config.toml
n_layer = 10
d_model = 96
n_experts = 128
experts_per_token = 2
d_expert = 48
d_shared_expert = 0
activation = "swiglu"
moe_layers = [0, 1, 2, 3, 4, 5, 6, 7, 8, 9]
router_score = "softmax"
normalize_top_k = true
routed_scale = 1.5
balance_loss = 0.0102
balance_bias = false
router_z_loss = 0.001
n_groups = 4
groups_per_token = 1
init_std_router = 0.0214
lr_router = 0.000297
n_head = 3
n_kv_head = 1
head_dim = 32
vocab_size = 16384
norm = "layernorm"
norm_place = "out"
norm_eps = 1e-05
positions = "rope"
rope_base = 500000.0
rope_fraction = 1.0
qk_norm = true
attn_scale = 0.177
tie_embeddings = false
parallel_block = false
init = "normal"
init_std_qkv = 0.0737
init_std_o = 0.0165
init_std_up = 0.0737
init_std_down = 0.00903
optimizer = "adamw"
lr = 0.00362
beta1 = 0.9
beta2 = 0.98
weight_decay = 0.031
lr_head = 0.00939
grad_clip = 1.0
warmup_steps = 440
schedule = "wsd"
decay_fraction = 0.658
decay_shape = "linear"
final_lr_fraction = 0.1
batch_tokens = 32768
seq_len = 1024
doc_mask = true
train_tokens = 245100000
steps = 7480
dataset = "wikipedia_en"
Below are experts of layer 4 (counted from 0) of a mixture-of-experts language model. Rows are named router (the router's row for the expert), gate (a neuron's input weights, with its number), up (a neuron's input weights, with its number) and show model dimensions 0-95. Each number is 128 + 32 x the weight over its row's rms, rounded and kept within 0 to 255. Numbers have three digits each.
After each expert's rows: a language model's description of what the expert responds to; "gets" lists some tokens that make up at least twice as much of what it gets as of all text. This comes from a sample of Wikipedia text that the model never trained on. Tokens count by the router's weight.

# expert 62
router:150161151127134122137103059144142102084111097086110140091111110150104129074133134192078149126091134118115168172151147091113144134176165116135183178170174077131148118126103140153181078181140077126108151080142097190146117142180173117118146141103124194147151063102143166089154155104077093112
gate0:143157117046139136137097120110095078182106113107099217101147108143166131071131110117148124146082164159116177039129091144112127111184141081117176081120127101142097179166102160166075130095139167121138065139119119133119134124124164113115164156174143176141165085159114100146128152188143125119
up0:132177108065181153086087128135091117167120072140093179136141129145166088064118108146114125163106137114106131010152097137124100128116129080112174088110143131160128142170122149169089208147137155147147101137103122138127160087129127058121172128167150159097183072152137108147142147168138150125
gate1:090138141138147092122070096146133150088142095096127123104107074118152104089073141133056163110156123170136163076133134113110237107167148134157145089108082128102141103168144085115155178123084097132084103173160062109092135125133161139183105114109118152174085115148138116146173156139165110069
up1:097158069057097169128097169142082183152155146171145154106191143136147091179098148146094120145165167135112151053080098161128126098100116132134101134113090148115109173179154154064119148089102103087091128155110112107091085098092129186131155071179156137156121147178121089146135153132152107136
gate2:122157123109137159131146196121077151111148144134140135132127115101155113139080133123197171081134126107125182114150127108126134122147130185095156094131150135160090163087132074157202125167150145112091178173142102053144126114112171108090158155108162140100079054111083126072184134085058126107
up2:129138142083110122130182168109128156103132148109118155078132142138080105147004136124160213083156109132149159096141116081136103146123128158106157149112155136159093127156145148133172121148111138114167190132152163113139133069117097143148125128082125147056063067092147187092158090120104119098
gate3:109100134147121100113184072151144139050161148132048128100129142151135126141164116145155091139044131100127116213120151067110162145165126131120101151151160107076144074111150120096156170103144111127154090154097083105113138097130157124138153138152136157080147166081229113102149153153104121158
up3:129136119165112112102134093110095122058144123161045151126127145160116114120148107090148134118064120103174146193132178062122147127190140094105154114120183162132062095122149144106156187130078146148156087200137105141118148107139143119135140090129123133107103119095220148147132164176062127111
It responds to: Table cell separators and field colons in statistics tables and infoboxes, such as ratio:, Pts |, plus decimal digits in percentages.
gets: " |", ":", "6", " those", ";", "7"

# expert 54
router:123138150131166091132103101092157120125091113070060122109088097123137154096063138168094139106117066110131170123148172127124150142158127167134151160150193084184206084114109102170156101130120136187121138105178099148151184164178184111164145185111109165097149115081109173127145118131124092112
gate1:115153139088105152124119104081110125119054192145160132113140120102151122117088127105115127121127111072090161114088098186092109119108124222120144182124149107141181119172071105095138161139143159148139073159132126118156204144125143149125140204131145128105184137047102158142177076150105121144
up1:117144154097112144129113098082102138093045182143145134117134141082153117118079137104103127132134104051084154116099117185111106128118133195128120187113150129123176130186095089108137160126161149146125077153122136105158208183146144149103155202134136118086177152064125155140188087134104125152
gate2:151171167141105150131096109111163087110154112122147094084055127088162117170146174146117178120086069143084114127141120089095135205138151185138129121178175146142137093118078082157155101131115152159078130106111075139157193143150148123130102138154137137154133091078190133139174180076167097133
up2:123102175118166088162138124147151099086112092108077094090110097118092169086105087141096143122145155152188169180159169151104147108165124077162143157147070093131095142081164116167177106184157074139159188113146120165136108144152100171154094153087075142168093110131135150091105095161110087088
gate3:124149133130113068122127124186144106129089065088108128110136105143103123152142103173139179148087157147128124135151110133135118107129133184221157174124137049117134100131084144152159136140159066107098179089191119146129066122110153077196136123119059141130113072132124160138080077115084120112
up3:160106155156170151151142116069124088112142149171106110160103123124119157069143168087094096097157097128148165147156148089103155135164143081062134095142145188140086169099162091126132093148083157156120096135065106147142184148169086186079073134098178154151130171080152100103166177118149119112
gate4:162154139178169090120141118108140106109105127078147158073061115148070177127110131137153138116125088170178175138138142113112115113153179096164161183148133119104129122107104139130114101144146128145145199135135160124175138117167140119168049108059103164161088143129111168030110114170071119096
up4:075146101132144110084163136106107101127136156076175163086139165153056118164104075089196125151155082169115182079079105137145135130142112085132105159121081158084117133144127184124070135098094158124157178143082163076172114083117128168149103070131152130089143148129112159112109124164106172164
It responds to: Final digits of four-digit years in lifespans, date ranges and discographies, such as 187(4)–1951 and 199(5)–1999.
gets: "0", "7", "5", "9", "8", "6"

# expert 18
router:153103180117172063141140119119182139148083097126068139094112063100138176071078135168120160135108085137133178155168160096115157107139159178137162188173184099119135077076091111150178112132155100130150136114173097145141143149171160149136099143148112163159134097061139171082125140128092117130
gate1:122171172151094123117116129126110093095151111108148121176100069177121170109094130074102156051124053142172163115166118162137146156176187099127181105132130147116168147148134093158071105150177124143123115108163132144175167151122177164117025138099107175139088147126129133141121111113074114107
up1:145083140104127109165141081101108123117131106112079119114107112093067096093098124179099165163119176088133120131156172056103175127099109141169155108119172084183149145076168124171146116195102088158118152133150109166125175154161113101176171171116091095152134081130140111083174074142165132081
gate2:095111161190129161100111161157161154110107148104158123101121115092116093077113132163143164150164155178120174121087171059117116111157187134090139225094102159147103136027113152107198117111158159141113136149147146098106114190120119157149154142123096122127105108112140100118109186183124100113
up2:172098115126150134160120110057139104166129113140124155083115089160133141200179097078107080075155121116143092118142072163130148215090110118141117087162140098127136220166158146141082134175129169100151137086123104123151127105148166107086136112114123118103168132159072148136162063082132150156
gate3:179111153161155090138147126153193084066104068112099096144037134194125157085125129133103121142094089102134190144164113151103148183171192135118123111128122098121135137116147115171165119138140176119104197136141102137175153148133140131130091155100081156143133112068102127120136121110038101135
up3:101104135108127109142180136164130102178118120119084193155146098142075097153144124124165178091103120143097111138090173110074111110164156108075141085099137073110168093099125087179051160142117136132165097169159193098106121164131149109123152173057139123158106131169188131075150130089145168125
gate4:081173106142144193147095120087144126140176131146131125149107147168126124082024156142119129032109153143154153150179145136121129131161117112091160132145135117147113044129166098122094125145146112168097124078150143141132139135178124155156086112139138134105153113162145121079225157060149095123
up4:081157077112082198101099135122160155161174132184134111164154154160140137147099111157165111094096139145100122160110140158152114157153099078072117128092110159105097089132172174096067158107128094121174083100125160108076119152109125168078107111183148082093189120138133118169145187087152147173
It responds to: Word-initial stems before suffixes, such as ord(nance), App, ref, conf, ret, plus middle digits like 4 and 5 in numbers.
gets: "4", "5", " which", "W", " There", " what"

# expert 6
router:164143170146130120202124079086157089093125106128102135098059084124097132102115137154095142106093114108184156134195137160106198145123140111155174153185180072156144079137126102145125099139109109186142174128152100116165147130171182081148110136141112169148156122085121180133172143081106118079
gate1:179139118149136108128101149130158080118187103151114171092155077131131128092136065141125095077111134192113101131163123119105149069093121125135171130128111173141096149095103155126135091104197106123140145101175120121089165229155150109099106193091138169126088123088155042112148157105112115102
up1:097141167064170132122145114162152135091089101079075095103129104080149146105116167130075148160148201127158134097162156074117102161175156129170144154163165062177157105078171076147157113142155126158105129084131120159107149127174144150143171157122079139149127090122149182103090102170144137180
gate2:141182123113121121221099106140128125079151095102124104153128176091129111134088144094106153089134086133169105086133168127153130131195166157147131107151151201133186079086125115158109114157149134111063121129099052150186141194184147144142141150091120105090165133125158171120122089080110123105
up2:115165093137080153171106162104087152122135164150170154172149160101163091153132181089139100087154156131131080085141104162180121162110103091104102083148084167108122104168123128100079154090077149108087085152072162081166092126086135103107175100148157107090174175168100134164148152081129162150
gate3:143183110144112107169145125129178124104152101090083175123061159131086113147138143146123141105119086165148091121123148018126095144126098193148128108159152140109121092110110106158123112142153125174148102115143094144125172078148147213161103152104113150237149097104102134124131097085083156132
up3:123136172104172091087090097152085121128111098101106080089157086093143161085105109180100148154148094094085135149175147150086142111165131135159181157106158151163158153102122115159167149137172169101112167105158118179116181181178128076116165149156091135101153108138170201085099079143127079138
gate4:067141116164155131133048111140127148196089126144091103111134131068193144125102133144133115170131071158054128141132131147094136097087073132141121132110151126173127157145128099121147070085171164155147147100147167150130106129153085098127122143157110143142198152156172179101029138133127079152
up4:086138117170111139116042089141111170197102123154112101153156141123149122154093147131140084181138098185037134126106117149131129162088089100149120102104155143120138122158135122094124092091138149141132110132096155155115125117123066124116128147168146124134191141181195188137036153120106086184
It responds to: Possessive s after an apostrophe (People's Republic, Tolkien's) and adjective endings like -ic, -ological, -onomic, -istical.
gets: "s", "ic", "as", "al", "os", "ics"

# expert 1
router:149113191169165074135126105132130112113093086098115101120103106132104122078091150152111179097111124104172161139185156115082165142143178135128194125141154108212181127085141101166159076162147136129128152102176092189115139168171121088130114147082108142116141105060138138093135064125109104082
gate0:135147118130112130155171083174174085137139051125123187075109118076133178138197078103034106140101148132183113099149147078124115156104178177116109105165148109131116129112094117176118142131170083113128112121132083159144113128175148108138074138119134161129128086137153142157160151115191081083
up0:109100145142130097094112125077111159090063170111099078156079120133090130083070153165175169141146076129071128139106124178108160159161121123159149158148144160096170087134147071080152091103096158166127114123129185101134182176105160168140161156111081101151149149127150170089105156155086183145
gate1:206147134103087097157127119152159094124121077109131163123091144113082136046079131116068114141117087145077149121148120098035130115157105143187162181157167067203073130111140135153156115171088110095130140101113123121152140145125135115146123140103103134211111115140116125075147143116106158154
up1:085106167116146163114080116129130103132093167091111098091108143134177166196208104174164164128111158099138096119123168147171107162142153125125115148148172197061166116155079098139077084113125138149134133119097088180141166106163132068109080154184135096083103094112143153143073138120102154131
gate2:112169162135224125186145118152134132141088138105141179118111126161104136068139171102117125106120146152134145142161144107085116093099171136161135167175142102106113049107113087142140091121180136114114140075145129101154148166171133134222059138103127198146094099166136125138109141073098093098
up2:158158127071104123071114074127166144087145105113087103097103096085130180147090121173075142146096126165093160123163144089108154118150089159126156153169180095166157162091089114165152163147085079155123141119176101165104169107172125120086100165153102141168162094096075165099181121092108081142
gate3:095144141118158130182103121127139100091114115085066131142092130112152164075093123134108159190076112097086135086140137062065185136162104113111190141172163098171180094136111088157111098101129134152136133090128061190163178136179130109123094162139107154192119132152142165171113161107128133137
up3:068129095176154116148153173117087119067171120129092160170141135155109096121123140106144117121108134075105102071110101082164176142161144144096109098095097151182112131162161169104160088101145117155076072106080101105119154110097151195107158146164104157147129152177136115187045095137165134166
It responds to: First capitalized piece of proper names, often foreign or in tables, plus Cyrillic and CJK characters, such as W(ichita), Og(ier), Mc, Mid.
gets: " W", " In", " A", " E", "э", "On"

# expert 29
router:147123189135142099134091118112139104118114087092086085134101066123114136076129121154104140112106113147162156132162146116097222120175105115137211129136181085143180098107084076159147082135141150132131209121121107133158130171133159087161060158071101157145109112087122169123123165116084105136
gate1:097115128197174081173152126147108071130115106129133143115150077172087171078129085098132174106083094133201157147150154139072166145122188168133177134110160139112165142144158109135120137103168136109130153115123128130053117101179080096108101133110113172178132108082145159107147122102145086050
up1:102125126183122161150104174114101093165154146165181097165168084173164109119169112083159086085124149155115119153100092173138169165101111096096100088085089151080169163166120150088084159082114166072121163170085173091125092119099109142091132087162156131111094161112082098157166160122139148141
gate2:117091133111108069166149111147118117081157171108068116095097137107144168099102130153119130146117143100221083103187140127104109114120095118069177111180151121119129106121145176144104156127134103150097091074117146157146108167143173064172134138124129156130113154145143137048130051162193134077
up2:150136092125097208158156150156086167137164167165121106139122095178175132077154118116134070122127175100175083072114062136132127120112109137090119102157121145082133148146116139117097206103132155147087144136081152100141111104090120117144180131189139142099102194173117087109077109155198139138
gate3:126170164134126100103133131116135151128132111076131088107085138037114105157045041141124135144146133116133168146201142152125119092114126165102160130125189130184155109133075129158100110152126145125152158146153140129163203168138117179180088155134104191168118151099095152094177147143147090123
up3:145088166081173098106157088146148105112085093112106134092106110183096168098143140113089165150096101094107145133127156103089116088167187140168151152170156101154112135076163135167172098159177101172121099088169092165111130129171144088162167179120108144114178076120153158090063081102118087111
gate4:120085193132121111091082160136125111133122112097110115138117044132168147206115200094154105126092156141119120101171107125073174155208125125126104078141141107090193073119171067131139108131174149144137173185104175137133121089136128127120165155116116107133091144098094104168117092129139172153
up4:149221042120123133164161079120130140141122121114145118101151162163104127116121099123077129086141125134119154148082157148167082103050123132113129164118115158160089154171073183120152180115110108123072045103135116137124082145101107143132138121153141166143187102185140120110114180131128059116
It responds to: Suffixes ending names and scientific words, such as -us, -is, -ata, -ius, -ina, as in Nicolaus, Ladislaus, Miami Dolphins.
gets: "us", "is", "os", "as", "es", "ers"

# expert 55
router:158086178168129075144133085168174095077068114100084121116105106132130168111094135139091145102112126172180140150194187111091130102147154121123172144192150099143130097103140123167174123134154120154130150106151065185105195159175135071143097150098119140143129114083184123125142172122149096083
gate1:143136091134127120200073096158141081132069130163163125155172117171111131116024104086180122062154142159108123140079117177121121088169144142103113093113120148151092140146144180120114121117177146138115087176123150125085147171141103150163063166123168148104135132112092123065148111181112087123
up1:127126198122161112105178125091122132097153130102069108077099108161159124093198166193094158152102126091121176191191137098143130129099146073181121167170110078120120097144157102085174130138093079092150191094149158103137093100133167135141184078106090097134123122114143146142122126109129162131
gate2:156157168138128131163114097097161126183121105075103096126068085100132184130132128169084182109107124076133153145159174152087167152168141137147191110212179109155131124114108110162154090134153150165102153117147092134215176140163160135159130131120063178140123113114133175079099094139120120121
up2:126109144157105112146115074149172095096159115088121192133140100142105169111110126131085132118206118186049153154162164158169161149110153151141139119169122162158110060115069138152144136181088114091144139137131172111135119166157123142176106175058117126158070086143124127173197118089119120102
gate3:136177154082076047131103143178206096124125161122148135113126142116110141155099133103065122159127135139079153176124089121167110089086142155177150167143122136104171078092146123114126153123106072131169131136129151131129183069144105118105101137138138129125182070022140135154187143124144099133
up3:123104148158180182127084121119073150110149072145109085170100102094120155080107145181143117116119116072174099088129187127060149152152125154106128137109142098175097167152118165145136086143179193149071130126162119144131120179154147113160141121122111168112108160214107151100076079122075113114
gate4:085166175190158108183159153126124131126083131098109086134113117107083197094092115124165145135100115137117099140142131141108137114186211139112125131077133158114091146119120060193138143141174178138134072062120192164116110143128113132154168126083136113131101139059128175140099175156115167105
up4:077152126146116137183133180139129126120121185117156089155151129155108164145103078103170114096140151163123099096078158136144075120128194210089106135099100161116086115141058155130136154103191170125091060090113144089087086128104084137122176083093180123122143144148138145163099175142127159143
It responds to: Initial digits 1, 7 or 8 of numbers in tables, dates, ages and scores, such as 18 February, 1784, aged 78.
gets: "1", "8", "7", "9", "e", "eb"

# expert 30
router:122167207187153120162097071147144108094083070105121118151070114126103160095134112162097142087110056139129152138139168081088123141144128105163189150148153143135135126114128122170157118154168154124086158103174099128202159176131145114144094173084114172169085095107144138136135139088057102124
gate0:177109095079104123152131118112100172169169146149090157135161133171166091113131150155162108133163155068120120139135146194170130109128108192113120052077113105144131164128191120115114113145148184112104132144100115121157167134101071177147178106127035070116127124150168101116096077146145127175
up0:163097134106153084144146140173121115126214163129108147136165095205134080108113200139166146156157158063126144086120147237156121118104143175098120064084122095140154166118187134112113126115152169107108118131092091123129144103107080144115166096160092115100149135112149103111163104142177120143
gate1:158176134125103147197171119124173131148088116112111132147120097070045109109107158113067145156147103153128128095119100114105071189106107105240155136103152110135061163118102147138186112144154119106122153065142108138147144154146115189104135117101126125168095171147162132071093122131136098137
up1:103093109139171097074130124091126112104191147132122150092130150158130176117136069126179144089148160089145138123161168142125157072179194173038091182172135150145138108114105087104044152157138115189136115175124120126142110122125148102150161110138106110070191090105080140137120135115115121100
gate2:119140120163160115113067105121196157114124098095121129140117141099144132092145093091114107116145129177092095103105131043113089089115104096181136140146117148180086138130155127135097108072169133166109192118166116112174125143161180165141156208110087157125162102128045104179065161136139138117
up2:135088115182146148113076162121161144103108149110140160158107147086156123123168107117128111110151112171106076119120073103095103111113080032167132126142096149180048154117147139114063107083113136177117180105123124102165123144138174122165134164129090172129165114133036110162118188139132166114
gate3:077056109171124115141191068102141141086107115124142135156119140182078139116159110129101221098089073087145157137146110108122102153142135109191093132125224112114146129138119058171111105136130109152172141099153123135155161081183154142101136101132124196146099131126159147111123117095149155101
up3:191151170084155099113068174161148106153182110084070106091109128091122146113073148157132095172157178153133119109150157126120199098155160185088174171158077111160131100089154171125165114163144124147128158110121112159097140176131109095169109176077088077113158099112121154120139104151115087141
It responds to: Word-final inflections on nouns and verbs in narrative prose, like stri-kes, re-venge, calls, er-ases, foretells, burning.
gets: "s", "es", " him", "born", "ing", "ers"

# expert 36
router:161118166130168064196097094119152148097125096114086134097093104107143160115087142146073151115078109132176153129153145103067148123141137089138163174177161110142129098080139091153134073114169122183124182081179114166175145150150148128196143167102093165163157088145144164107111126096117102077
gate0:076125142109223127137169132147092115115111090065140128130105108102129130085177146148071169108152118222123131175112135139135137164127132095110101064161100103114142084073152144171151053141126110112140162114161151115080111115176205137148103119106140143118066123107145113138120136073123099085
up0:056111099174161122161101150160085172121150131098175155126156167150141096161136116125127095141171154165098097104081099156143097139084094087121101107110094174083104149079149167090075093106151134075092173107130135086119102077096139170161140084159179145084098116175163098137097160090176137163
gate1:177124089100110096158118111134172144189174116152104191103151092176156091121096134096047142123115180076129119107136103143087121117105108160088122056166135148197162136181124150110107169097099135103095154101121100146131111142130104147101156182154126178060188126141060121135096129135143099116
up1:156172112177160115134113138172165130162123112130128156000135103191118091133083092154128125136114097175137124087155120167100135136114120170042104116172121137133166152148134155125110180125029149084104114120150119132179091117125108143157120111163144174092170145141133071104131111154133124113
gate2:169126142138176144135150146057115122156067084132117124119138134118069147102146079156152117093165116159158131090120109158137141120153139083054089196156094113194132180115145112138136111106100185162121110151084154112167133187132191129104098143082076147084146130136084130032123119125112154134
up2:147148128126130135182154186053138140166067113143119162107134138167120147116132099171144089130114112174129115135110103172165144137168101092076075161139119126170115171118143091113119105103062141145162123179058164121121121171107165137066118121083046151121177150126086125043147127130102160130
gate3:113094120129120095036137153114120127109137181166105118186141111101134149107161035116121119158120138109166148152138158133104175164145123108125169143098131132141165106105156097108125080125115200172156167129134035093173116162123158063111172158138140088108080082129108093118158166092150082112
up3:174167139109135120184142114130181117131143075114154140107103141166105115140076171135122169154153159132163093134147136096151074136136135151170135102153127121112057146161139121153135137131163035077126117159151173211101129052132125164134082065104107163156140099106124157207130088127100101098
It responds to: Forms of be and linking verbs after a subject, such as was, is, were, remained, became, also, not.
gets: " was", " is", " were", " are", " also", " be"

# expert 33
router:190082167148164106134124128113156084116098094097095145097081089115071158112142135137120154108083091154136136132178157085106139136137137147172154154136170104168144105088096095178177106165137120127132159129143117183174160127179148116199067153095118176208129064142174142116142159104082105117
gate0:112127156099105104084173144097193128097072111153140163166107136116127096160121163193115132092075056188138147146100160105131123147136156114096119140172102114134146107111138182117089115149112111144111124200154165096166136122156091143184135155102043148092196135123138167144076089152081144092
up0:107195152126167111191092083115115124126107107093091099089130103110095183112141160107109152116142180130157150127135145184104173129142147160157176138143161082119159134120079056147182118107146178148143136065174054163123133150113166093133088145131191100177083140099157127105156142128139065135
gate1:122180135072205114181092112158137170051112113115122108164135106136078105093123173134120157129172155125113088139203140140094100073125122138164165118126117133167149040120066102153171138153138109124140164100132129149161096149143158162176146141082123119122111076129089153148090091070091150150
up1:130159124121129147149072151160119137078139143151149104166130141119084087109142135101158185153176170117125087155180100085143083056095100121196089156115095163172092089129087175098200152154108099096138171137112174136125107123115109172172082110091178096166087086139104108143085115107138132164
gate2:113126150191165055164136111150151127138110069133172117147105122119144148092128152159091128095071073156152154132107132160085105162178168106143180095134153090118151156149142130191123090120135129136152125118142110152199192119190164101141073125115108203082113130092133146085104093073085116153
up2:077138135170129061116154125140148114140139124166175128130162142121136135173203161134140120089065079145131134204096125147127105166132154104121175099098095115145150165168115127144086155116106111125135144134149163091213124107170123165109054106162113159033140155121144120122119106053097125167
gate3:134113128069114127118118111160160142141103141101143172177140188065136078124133143106158077151178195111076130104119088066122095144132120093186124101118130152093146172158067117132092144100135119107130132160109146096106166093157147178107165116123128193087176072125091151148164212091105145132
up3:095120123102116124122099112123147167140101152103141178162138180066167101145128136096147077114140153139089145078064101078125096177138127093187114127133148145099148201159072097133119123094137148114140128150123129080082166095161143158060171142121108178074178128138144143157163196070084120092
It responds to: Column-separator bars in wiki tables after row numbers or empty cells, plus adjectives like former, early, late, full in prose.
gets: " |", "1", " early", " late", " former", " future"

# expert 40
router:159138132133156102153110110111161088057114095111120107091051084109125118091079130148072145138091066105122154135196142146097170138166156142130170106151196119119130133073144110160174069201135120142112186112158127174186159174150170126144123160092079151145095105103134132105139127096112121098
gate0:120168105105071115132145123160109144180136133165108177096121132073113129099150111111065130134101125164129169113042099122111165096190125143144112134126120143095144164187138120125192083155143084135130095135136132094131095200139066193112116174185138164084140087147177126185085146137107107095
up0:116172094114086136111167121156123161167124096151146206108137137092136127088137094101076119116117137148107147086042099117123141110190095133159114110120112139072130179190136108156171090137144100116129082169152136123112083184157081197101103163194139189089137092152144131176121153145126122090
gate1:174129146083176118168092092145146107186093153101113123135128099129107191135207108148158154141150077172121168089142122066084103152122143118113104141123104110148123107126066119165109114108096110155168089114105128164123148145170115142156106109089181208168175155113107162037130118081090118141
up1:164137119084117169144091159166090099120138126160160135137165148160100134145170097139144098167176114120088165088178085093117071134129109135076094110095066165115091146168121182072120121123074087096128130166077173121089123128092072132114171094117170162110173172168099115075120096100123166168
gate2:094123102211127139112038153085173147090112101136118127103155157031148092136186173077143122113141155150142061145111143167134130118137114131165114119141154129175133113129111056166183130152156164131206161109147121122147148116137171109113094088120057109141122151124154097136116149103090099141
up2:102120108191102151104094142148171167083126094138069109088136176035134093131160152059179124119145162116119058139110129134134125128126101142139094127130129147181153105083138082171192166175117132110190178135126147080142164094130158104132101101120063103126111142152194117156112127083137124135
gate3:105122123112130115124159128063127125149105085121112158190139124114126184102000093119079107141133096114125166111133141144113151160167136137098129112134131139097143106121133147197064152126093191145082093121135112084135136101079156145175133147120119121156211195134082135153104134141133132178
up3:108182157145118125173035117157175056163112129114121087090106067134095118121216163186134129096129164185145132175115144164105130087117135117132146149145130116155144121129115117078165091081148101120168131102147100124081106163175086098099110086116148158115087115111186140080150105136118082104
It responds to: Pipe characters separating table cells, especially after a name or title, plus words like Metro, station, Brothers, Pictures.
gets: " |", " –", " are", " station", " /", " Metro"

# expert 48
router:158097184134165095147084101113161096093063081071099126103138087136082150105112120139089148140112120100159148138172164110105135152191192167166187160163161090176138089095105105144161133163134092194120159096128097179146129130119104103164111164085148163178159115109121153131129111133098058110
gate1:174093123106102085091174145111157093148149167129118160072139111130161123157163166148143129167098135143029101078107113143189194096096115171223111090137140075101096185138131118107161126147145130157106144144162106122180116080120161144125067156148138129091174137116112142158127124162121084126
up1:159192106106079153101158174077091082169136139106049131093112089123185127121134131149118087078069115108040108089132086108105175110158137166135088136155126089135167146145123118161117155144100203201150101167109186175164152135118121123164113148127117140156139146134160116117099106160144141118
gate2:142159156140171098111177101111182055102137101177168117114115116155123141136106101152130115146154142126123210171140155135117113068119105163074098098122114179071106173121108096099110167097153138138155078160155132189122147106122085102150158093152186109099131136063132152099218172150126120156
up2:114103068104114151166124133110095203121152146067110124144113157098081122126136169106097137128061127161166080050111121137146171161117160141209157127150166071178184099128152124142148098140091130114110167071107098086134111159159171156112115160120077128170130134192147126118084119112140123079
gate3:159096173172120091131112124100130133167119131126049138118086126107101159134149127122139108112096133090109071163198151107165116147147175136139123155130109102129101127125146103116129150221199097186117083138124179205140100198119118147114116137043128110105148131114212117111116088133102106117
up3:142127146152151103077125125087104132162111094107108105127095119158125146111124080122147098128151142121100098185187116146164108113154173136125123127111096136141127169116089096099131201185204112163112114148113167220056092176106114166129143141038171116104097150136191123150126064147126148129
gate4:112099140147176105118097142140083127098107121092167123132136152174103132155138137104208178102163104152164152163109114055094095182095153152124109181153078158103109099117140169111126158154084045121119145142130159105147102080134150189183082092136161154115087131133086129125129105109219137112
up4:148136100080179177154093111048130168160100075128198115099125126142116079137127095159125142099220138144181126089107127110140129094130150103095135119144115189173137171134117128125113147166081112181124147130175175102095161111141153136190136091154098069107121110115112128090161087183155102099
It responds to: Table pipes and party or ordinal adjectives in election and climate tables, such as Democratic, Second, Liberal, and negative temperatures (−18).
gets: " |", " the", " United", "th", " Democratic", "0"

# expert 13
router:175096158171133110146109122156187099056079083096094126095093092094117171117131145152119159119108109121152138169146121091095141116131168131159145170156167115197148098085095129182144143152163100168132104091159077157151160111172138098126107155083108163139127112055180146094118155105069080075
gate0:104108129078196137204177122178133107175152146136105114076154129082139132152120123108097126101161123160187139089156125154122144121120083121060128130147162102151147164150166135155118126100112139106123127141112053101123094120169134105139195090115113147118061153190150137047139107193188143116
up0:143142146167070107091089108075118157094051089106155136142098116142168106118137145165168137128078117075063109157139134111101113155149195106171151132134119108106127123122127110099166114158150107166120134124136197153150173155088129127135079165156125099144208121076090124200113143065073138161
gate1:129135145136156129114128128099102102131142067087141142057090117132142120084107145142112104141109125137166103191211126162044138118165178088169143188130188103156092123116130130150134046129125140172124156085129091172134147147143184113111086132127077124161134101146094164128131158105120061068
up1:114129160125160070166071085095176162179104127137075140157099122138095184109131102145152161143134097126095157112120123141113183106124073199146149106163111108081140085119074082124160140076123107112110126098120140161154104181168111121175075097115113211091100104129153158103094141117100197131
gate2:205106150111180098165185108148107159102115119147116112084122073147142131092103152173093199069166143117135133108139142111107146106125166087099211095153124084144125127119166146142161143130088154140061131124127115139171159142140151044163161132131088123135089105154203137067105129102151119093
up2:143136088117093161124157154173114144121094129184163159148166153105185069150164156123159098085147128125104089153072083115140089108088132119097103095134080163125103153179169171078103163102078145098080096128093156083148098116085127071103176080178160095100084152142164091127137178133125154126
gate3:133101120018094122217070130121116111159132110100033124082122167082071104140146111161151110130163145138143126143146122139118131140121146094105140159131137126207095099114140151071129148132125140102120156112099162136106109125119091113151138118047133136093219101143127139143077122181134138142
up3:081136130152127128060148102128155145186105135126176101171121088170180127111110125167114166122031089128087158108113149191115143130174058100146155116149151101100174160135136092171149085124139106134088115145181121136149157148135170135108100162209085131161074160107115130075154164122106129119
It responds to: The digit 9 right after 1 in four-digit years like 1912, 1952, 1986, often in citations and species authorities.
gets: "9", "5", "'", "aged", " MPC", " Clade"